From a checkpoint of a small mixture-of-experts model trained on Wikipedia.
Experts: 16 experts in each of 13 layers, 128 SwiGLU neurons an expert, 2 picks a token.
Below are experts of layer 10 (counted from 0) of a mixture-of-experts language model. Rows are named router (the router's row for the expert), down (a neuron's output weights, with its number) and show model dimensions 256-383. Each number is 128 + 32 x the weight over its row's rms, rounded and kept within 0 to 255. Numbers have three digits each.
After each expert's rows: "raises" lists some tokens whose logits its average output raises strongly, later layers aside. This comes from a sample of Wikipedia text that the model never trained on.

# expert 3
router:143133243165107077133152165140086094099128149095153155084105116114116125091134064148081109026117123127092159137129099087148117159144170162108054136095120135121074106193125088085077110085145124115135207071152098139104123140152100174125131155143100161125082135187188164089076182157027133134131104125126098111136112132134148124164148134139109158141136142098137113173121135135095079093120
down0:106128172089123134118116074129143090122129134102125129115109070113155167098122071145112129125127159109106140119129164088129147156167132126164114149095132159147126138115152120139180085056146155144102185160127066146170117088207099112131111153095069156135119137166174145104161133113165083108133114121164041153085114152124169086153174126123155184142133143119133091145171113106142037117116
down1:115060143131157151113109145132175140154143158154135150139140152127137101115096115141089133129104129212170167172141098151150135155115178075124131075145099100137161107158089138106163120122108141160142130083164138125130120136169171146189200174133172102221144136093169092153171130100100096145148126135127151126106153096140152134128083118096101162176205144111060121140155125131123155173132
down2:136164109114147134080091127131124109101184132120141172150153133112093146099050209098128200115119169159073148102150167179134154140095109071069109085163114170129128097131180153169141180094137104148117132152092131159150111127188068123119112121088101090126171130182163167097110100144126137141086107095108096115093155111127109176084157130149172092097090121143182133118122158136212130074110
down3:109159087168097166074131175047121165114098128144115106181070074162093087159136147166135127155143180109135161075150153082131117116129126163126142102103098124164180151143102144144124128161139124108115119134151103122131021072150173073102172120127119092134130109167150055168195100134151174131158146112102127150107089178101127108142116138135118123126137114150082153158133149184141157205163
down4:169138135133161148153155200085114111115146098128135081119102090081106131157097129102082125140135106134072127133133119117128104149095155103154118124062122113189132139116132168169078088139162128132132109101187059158108150071101146148082084122081163075159086103133121133080118163102115129150195188095202168129114109091127052160130076140230165094021115086112127091092133135117124151162090
raises: ".", "984", "999", "978", "994", "990"

# expert 13
router:136132123134124111140109081087092113119112126110084168199067136149135112176113099130162115167190163128146168133144114136104162120045139109153138098082082113138124120130088063154147140121172139172104151112160110153173089160104164149133135093138143174085149133149148121142115129136127137197161142096145104123146125195108151107174144077109106149118118090099105117064096120122121125142111
down0:137182114101143108171126103158082100210129113153137106111062135126095158104094144128161124114062126098098156112147122119125116144146053084125177150133141089204068116148145141147092065141140137163208160106117147182098105123104147045104153137133119082179129071135097116041130105124195082103154131132089122042090123158085121093179198166136073135074126215172141156161111096137107167161138
down1:085100172123118134126099170117137102133110114164126080142158163061100120103141146080130117100118101113225105169121095145081150079144110148134071118146135171117135152136097128134120117083113159113167121078110131157119142098109148215125185170107116130094093074102117123129110123045139117107061154167169211131111169150150137187156082098133145153124117067202103125083114135153128179136092
down2:105127101149131140116100076117078127143069129141091185199126177118147132098175120106106151129118176152098124120138194128157196121173110115134119080171128143176135122137085138110114143194118121169193065106196097175124128090159108162140099106114074103106152197108130122130091122120170116116141135162179161079119088206129148168127161089163094152142147177145156129124098172105128127130115
down3:133131182186161098164123094135120180117213088111148143167091174147123096154122176120145148158125113175158119174108111086131125111158137180111094095123183156170151128101142157177185187114109091090064089088114117137098116070166114116080183138059177153112091083178149154146190159130123107120048082125124101129155089034149101097145065103140120133123173128179137130114169083132092135109153
down4:076099175134088149177152149098193110128175151106121133137157064087109153149130117139190074077065094159139073061084156083130122121137144085136093126120161081134109166142120137219113141147100137136130145028153184109134072095081103118066106185076086079130143080098150134085101201152140038098130083100093189154200085159170156130122122166128089167133088126125104067131112106102160097092097
raises: "–", " and", " (C"

# expert 2
router:146123144173060166115120037110143169159112186131151133114140131135162152036097151082109117153154107127117188177115129138077139167168125166154133109132104112111149108160127141174089165127083116154140107115095121136177154164133126133154083146152088119155168134096187144088145106151129166072218130195169139088097097117152047143125160113077106132093109136119117163174146158099116153097100
down0:157143106129139112108063157116151103101143165188090151158135127131150090167136141145074158111177126105142186131133141132137179118160157157145100182169140135128150148095202140148153168162146156097131090155162162158106100133149117137159121116050147191138074167147199163000135136134057112141074145111140225112122119095112110070114160148163133139168111121131150152098151117128102200122172
down1:172117156074140184073161135080166097136139119112181054142098102156111127153141120153156109094126144099148118119104173151133128092125167161120059086138091131133156101166171138155129116112149135127126078124160081161167100141163070167117146135175148100207144117153069152104158150104121072085145146091162178103091157109111099100092092149111131077152131136142115098097210107096182142126140
down2:147126106147111145113154161114111152157146101141128101121114140145147129064091129170128082147139120096137117142134110074152136130140078128092147150120158151117155134131140129123134188145123151116138147115208157107141110117131134130131129171119163134144147153192080125129104207136114098135012141108133097127156097120109113105146116130080115156165132123102157143149124137090109214140182
down3:126163181147124070122111134119116108110089113135151212138108089170132138137078159091139135144145101136105165134116110081156119128185166067132137146122153091101096143146129144129124074082190115128109159091161148053143112139142087127101130012127137121155158136159098118160071109111133103136153132104136148154154177191148126149113121093117154149140109121141092159136126128145173055150139
down4:126082107113146155121117184144152126150136179036105151136157125120065065114136105177119134133137151110137119082169079032158132168111130127097086137087162039109104119148157072100153136150174168108135171098121143123122099142186067192134149098134134165112143190087176112155097163176121119077122141136189127119090145139169122092115099166145166101165097156079107155140113089123126059155121
raises: "ob", "b", "und"

# expert 8
router:173097131156103069140115108095171149118112109073134163107095147160132093149092154075167104076090067125156132110184120144170136111156090060157093175147120154106127111155175094110111131171165145081137111157093134094129089084168186143087176123151116106137088095065122054198113105148119121199117153140134091109150134074076120143133149113083205107128095150087103141132099080161109158149050
down0:159171166121155119113125116157123151121076154130198160144104142104114095169094118128084123135115061139142112120124106138154109101131165103139134101123107101083083151095146116108123177138153130178102104089101181110095126147157115098083136129104148186106116175145137115110133173173105155057098126175240087122105130147113155145044169077181113209111152163120117095097125177093144138137118
down1:113152100096146128106161117158095134164136154126186166145054102178057164087131115139069149162148099144143123118117165086145051118121154125113158154118144139118104113167114080100135138128130109107124130158117082039086189056086153150117148151141154092128077118166115131144119150089143145140142082109106132157117181132121121104134181109126144097138217149096135126140104148137138122067146
down2:182115150082153067133139106120076154117114135159139103142187106119106117099177127140118207091136122101139103140113189168105114045156163147166085093152114145094155118114178163111085135105085177139137182136137179060191143152158162107140113063208112148127112145120060129071115116094139124093123114112094095128104079131095167095132169126175161121183127189129133109153116151098146127107082
down3:097164139079185124139127196067129175109191136106183137116120171125111129088060125151137136124141135126191124056120134125119171135166182160140085108121091155141093096138140175108121163138146079131111099146207121123126092117142117107116127203113179160134054102098075138123123159152154160129111165092101127121168153083167123095086132149084145059196151164160199185146162102116088109126172
down4:095131083108101124141078169100075102151159120105093126158105124110157182096193134108112177140127170145106140177080149101100142077101140097093147108065090126145144139153142119123178163088051045117080160149130124103144153135133145181078100117159128176115077151094083153103098142095170164142033137089151078159184108132115161130153091154172066164138093158142127106167092113096118167062153
raises: "1", "3", "5", "2", "4", "20"

# expert 5
router:118129146125100075105131244119127139127172109156083091125135110140118088155146107202096124112123044132123098121098125106172144129102121167112089112154137121170148079115180104126096176115112141136174147126069149100120131107082126097089183134081164112147137091183102150077109120079095120108145079122181166125152105107108112083071062175145119078095124134165134107140173095151110116188105
down0:129133116140157073128150142127085135124174125192126110166159183112141148191158143193095203091116110125101142151113117098086155151147116088143107082172099137102164188102095135118102112170155099069097118081067125066141117095095162114116109144113071081120178130125058151100110150125126081152202110172144095134118186092085160099124089169168159086094108187148116167143121085129117152103089
down1:130091154083090152138075231147160151163109082163146160113111151092143138112093153169101108159097131178171142088121107096183095136081103141131131133129188184111088140116136130129142124182100124115176193151131171148100140170153127124094156166123105148094149106120125089108142106145113087188207123149134123139168116100141138172064175138132133102114087152128150158145191140055133207200167
down2:094145053186083149128131198139128150148122063105144099137084106166145083123190145121081106113100172060096149115117138180137130149168086179097099106203137117145145105103175073125080148138157136148142118122159144167176067150114104147115103172156177063102119061077095172144120138133119186159038104135118122137102095110097125170175152132061210166134137114146146108069116158172123081127049
down3:092094119119180141111139114014129128170166110077160152135068097134109107125092165142113149075187177065147115180170144158116142109171170137115082115162165096128211121164168135158177142133152137119142110113119134118161134104113166186172108148133060106155126145122111169113103133110115099104099124112105139096115152124103109152091108141113124106127091110092175050088113115130120095094162
down4:122135124072102163139124119149127145113207084150145114153124104106107094130079141156122138158075102069151136154153115096074158089157155116090144133092114099111101117179124198135123118109143101076170162137134137100196130099182112068183136132078095125124130112122066098106132204127124117177095180086132166148111087153063110126104121120109126128109111137149135092090142137085161139110138
raises: "\n", "\n\n", " This"

# expert 14
router:116123191112126148136074048114150152091084148196089122075122091178154177117116140094130083134180119166104161102122146089130126138136078086123149110113130130142108125091128190098157073080158045147177116086148134098161103120129102126208149193117189133128146105063182128120134105164106129145175139112093187138136181071174135105150093118075148169124167146104173108193141178156179124081104
down0:126184109148205123159108129068121177104189090157105131100079136115162111094121094141183102184099133153111132184164097168168089089150108113192099172149184104170160196209133200100170114095139128102148124102159145165120153101094122136164075143141138093129163121082129129176146111160155147150110115129087077217126106149152137142107134178101138113091132137136148089142130174157094097146162
down1:140129103146123170123142145108156165114145101082148128156146130064144131107174076127097134134151154106146061133103148114163105126126221037155164079129123084106105149130150150170144152163165184073144135130076076176108103195137133081129068079112122127108128101150163142105135140102103131137150156132125084152118152154154112133086141162143091138125142078094104153119142127087164100208128
down2:147110183197108071090155162087104135132087161158201151180124185141100091159141141134109130135144079088096119164097146145082150146100146142060115116102136082166193114147087105120128208069152120110130129079044118132107137136201186072169146072142124137082174185111100130113148125107127099099057106117146117134130073148165136123120080119120104146128115099078157144106095131119129203194113
down3:121139110074159134097134114096178073144095089121160095133106111157081085122114070084121159153117135103106105124116079124113154130119062081153106121125062157143080125167089147111111070151132139119082165131094120137096111123091149168107135113179127091187200101077142176108111194104143121130020102097139132166095119111150147087092183079127149095103102174142097069149127141063104066091104
down4:096097154070150113137121094108172148183109168033123145101113159152136156221105134131132124099115214126138134114106166167074168176092097170180106090093096154193147169096094112078168128135081188187127129091182162156164121134097118108094149145115130134119114123188140149060197089162099139091184112180120123146115140110073145122102183141073180109142196108081096067137154133146097122117106
raises: ",", " and", " of the", ".", " of", " in"

# expert 12
router:062151159124110120081157150123090151180130080183160097124103121134109095071139139149125065095153073097127067167157150101152067111127117110112133177131120125098188122153104145180114121099159155150092132153132097162131113167165119134173206158138127107090092133111080169176167134092165116164161160087159126138130161230105121134152125145159133126157108132118084130085115179136120123184181
down0:141123106165137146175097072084082094123127120108137104119136148140120158141185120127084149086164086166192100062151115149146135135117159131119092100119155139138177121156160168106147110168128114121180121116123199094116127127093162117145224111150148085125117165180141069160153082184068129116077184137148082155162151150082160074108146181121161079124116066109123096126090137089151105145146
down1:129192114094159173074125080150119099104080152126137112142160129103176121142118140131117094132083188141118108096159112144141141130133117112084104161122083148120079117143131157161192112165150093171146121119095087140100167123096098086082165129130103174091129152128156111102121111080146096133229109150120107139160107165151107101127148119097083119113106140190112118080164099133205162136146
down2:089097129086095168105190128128149088188050100114108081127076173092105079145122126158105197110135176136122096121112172103201122155162102142137141172085120118134174076145161165117138071162100173116149073091085098121126150111086124129139122116117061080196166088130079110127124184157138110144136154117141126122094120135126107130108180146151167076111114110083117075132072150144100092136118
down3:116166174079130090162163126084156111155101112109165147119118122125132109177122148140124109122173146153115106116102106085156118121137143083115127111160129066167129152123121107140183095159165158151114181084146119115101088116176125142173107134140101149137125132122128162126154084141126108083116142144076078140139174091122159121156166130113129162112078102136093138142099126148140134141128
down4:105132153132149114105162153171085065152148146161175140172165084117173113114106084141152130157085086110093126091086101109156117080078165104113120185148120133135093118140098111127154158136115184156221176147178162149074105178132132140081156122114155126189089144118139118190150170115077067115118160083139198194159086172143190199143125111145074174140072122143140087137164128131113134141128
raises: "==See also==", "- List of", "== See also ==", "- St", "==Biography==", "==P"

# expert 15
router:117078115151117166163116163147096107120102183119076157147105187125149141177074177198106140125141090151163102121077138098119191148152121106100102108136181162112058171089075150090131107120132153043108073111180122150139172116100144120104163118110080150086103117134116120158153141121106087085113167125067083143171152144105167066138154089171151121126146133177109143139093112105140123163146
down0:128100126152168156160096096097079086192158106099078160067159155141184101109193094107120122134131062188118090110115156140102101092136148056149145123130145116158153128185105109178110188120109177102158151124150124155156103126159137160108129141142116143185126081141152103146205099071112114114157177091150120166162145084155139145133132123100085141107123189130142163088137172087136122128049
down1:095131062110097128098148188098096126098154184180081111134173116175169149073178125113096143089070150170114137157161141120142109080060107157124117117099107159146125124145071087056119160132148146166201147114113153101157127165153033127147093133099092164137087123150175024163117131144088121161083083136160100148070136121100138130153097125125126141130122134115114181127128177157092131165125
down2:124132123069190135148120109051111145172168174113167128193078164069135120187102096182138159138175132158133151054147109162190071166140127161072139127131120072128073098141129130126133116089152163138070071131153161103113084101097133108123151156109145130151206141122191075138141168083159128107140118149103132097086119043156137127136146116056114120106156141121105126142117131111155157086086
down3:103130200143146163121104110153095135138167139075119123157106132130146079134082107141152159185141186126102112134190122190119123118149094134120192177129165138071122139124109109051089104130087161132072079122154127148107117163105142157117123188141058175114131089164152139171077162125100153115169111175144157130150166167117161094125203091134134116113181164120120183130126111130094109066074
down4:166134141135101109141135130167098135123112140131166124141150083180156116155087136129113184046157055133214099100174112144117122111140161136105149123190102175089124072091157183194126100152198125091106103081151094114122132096169085133124094086122107049078155105140152110114114083100076127070136125142159220086074163101153126112098167126154078102133124150129112107183162123166134219194132
raises: "7", "5", "8", "0", "6", " In "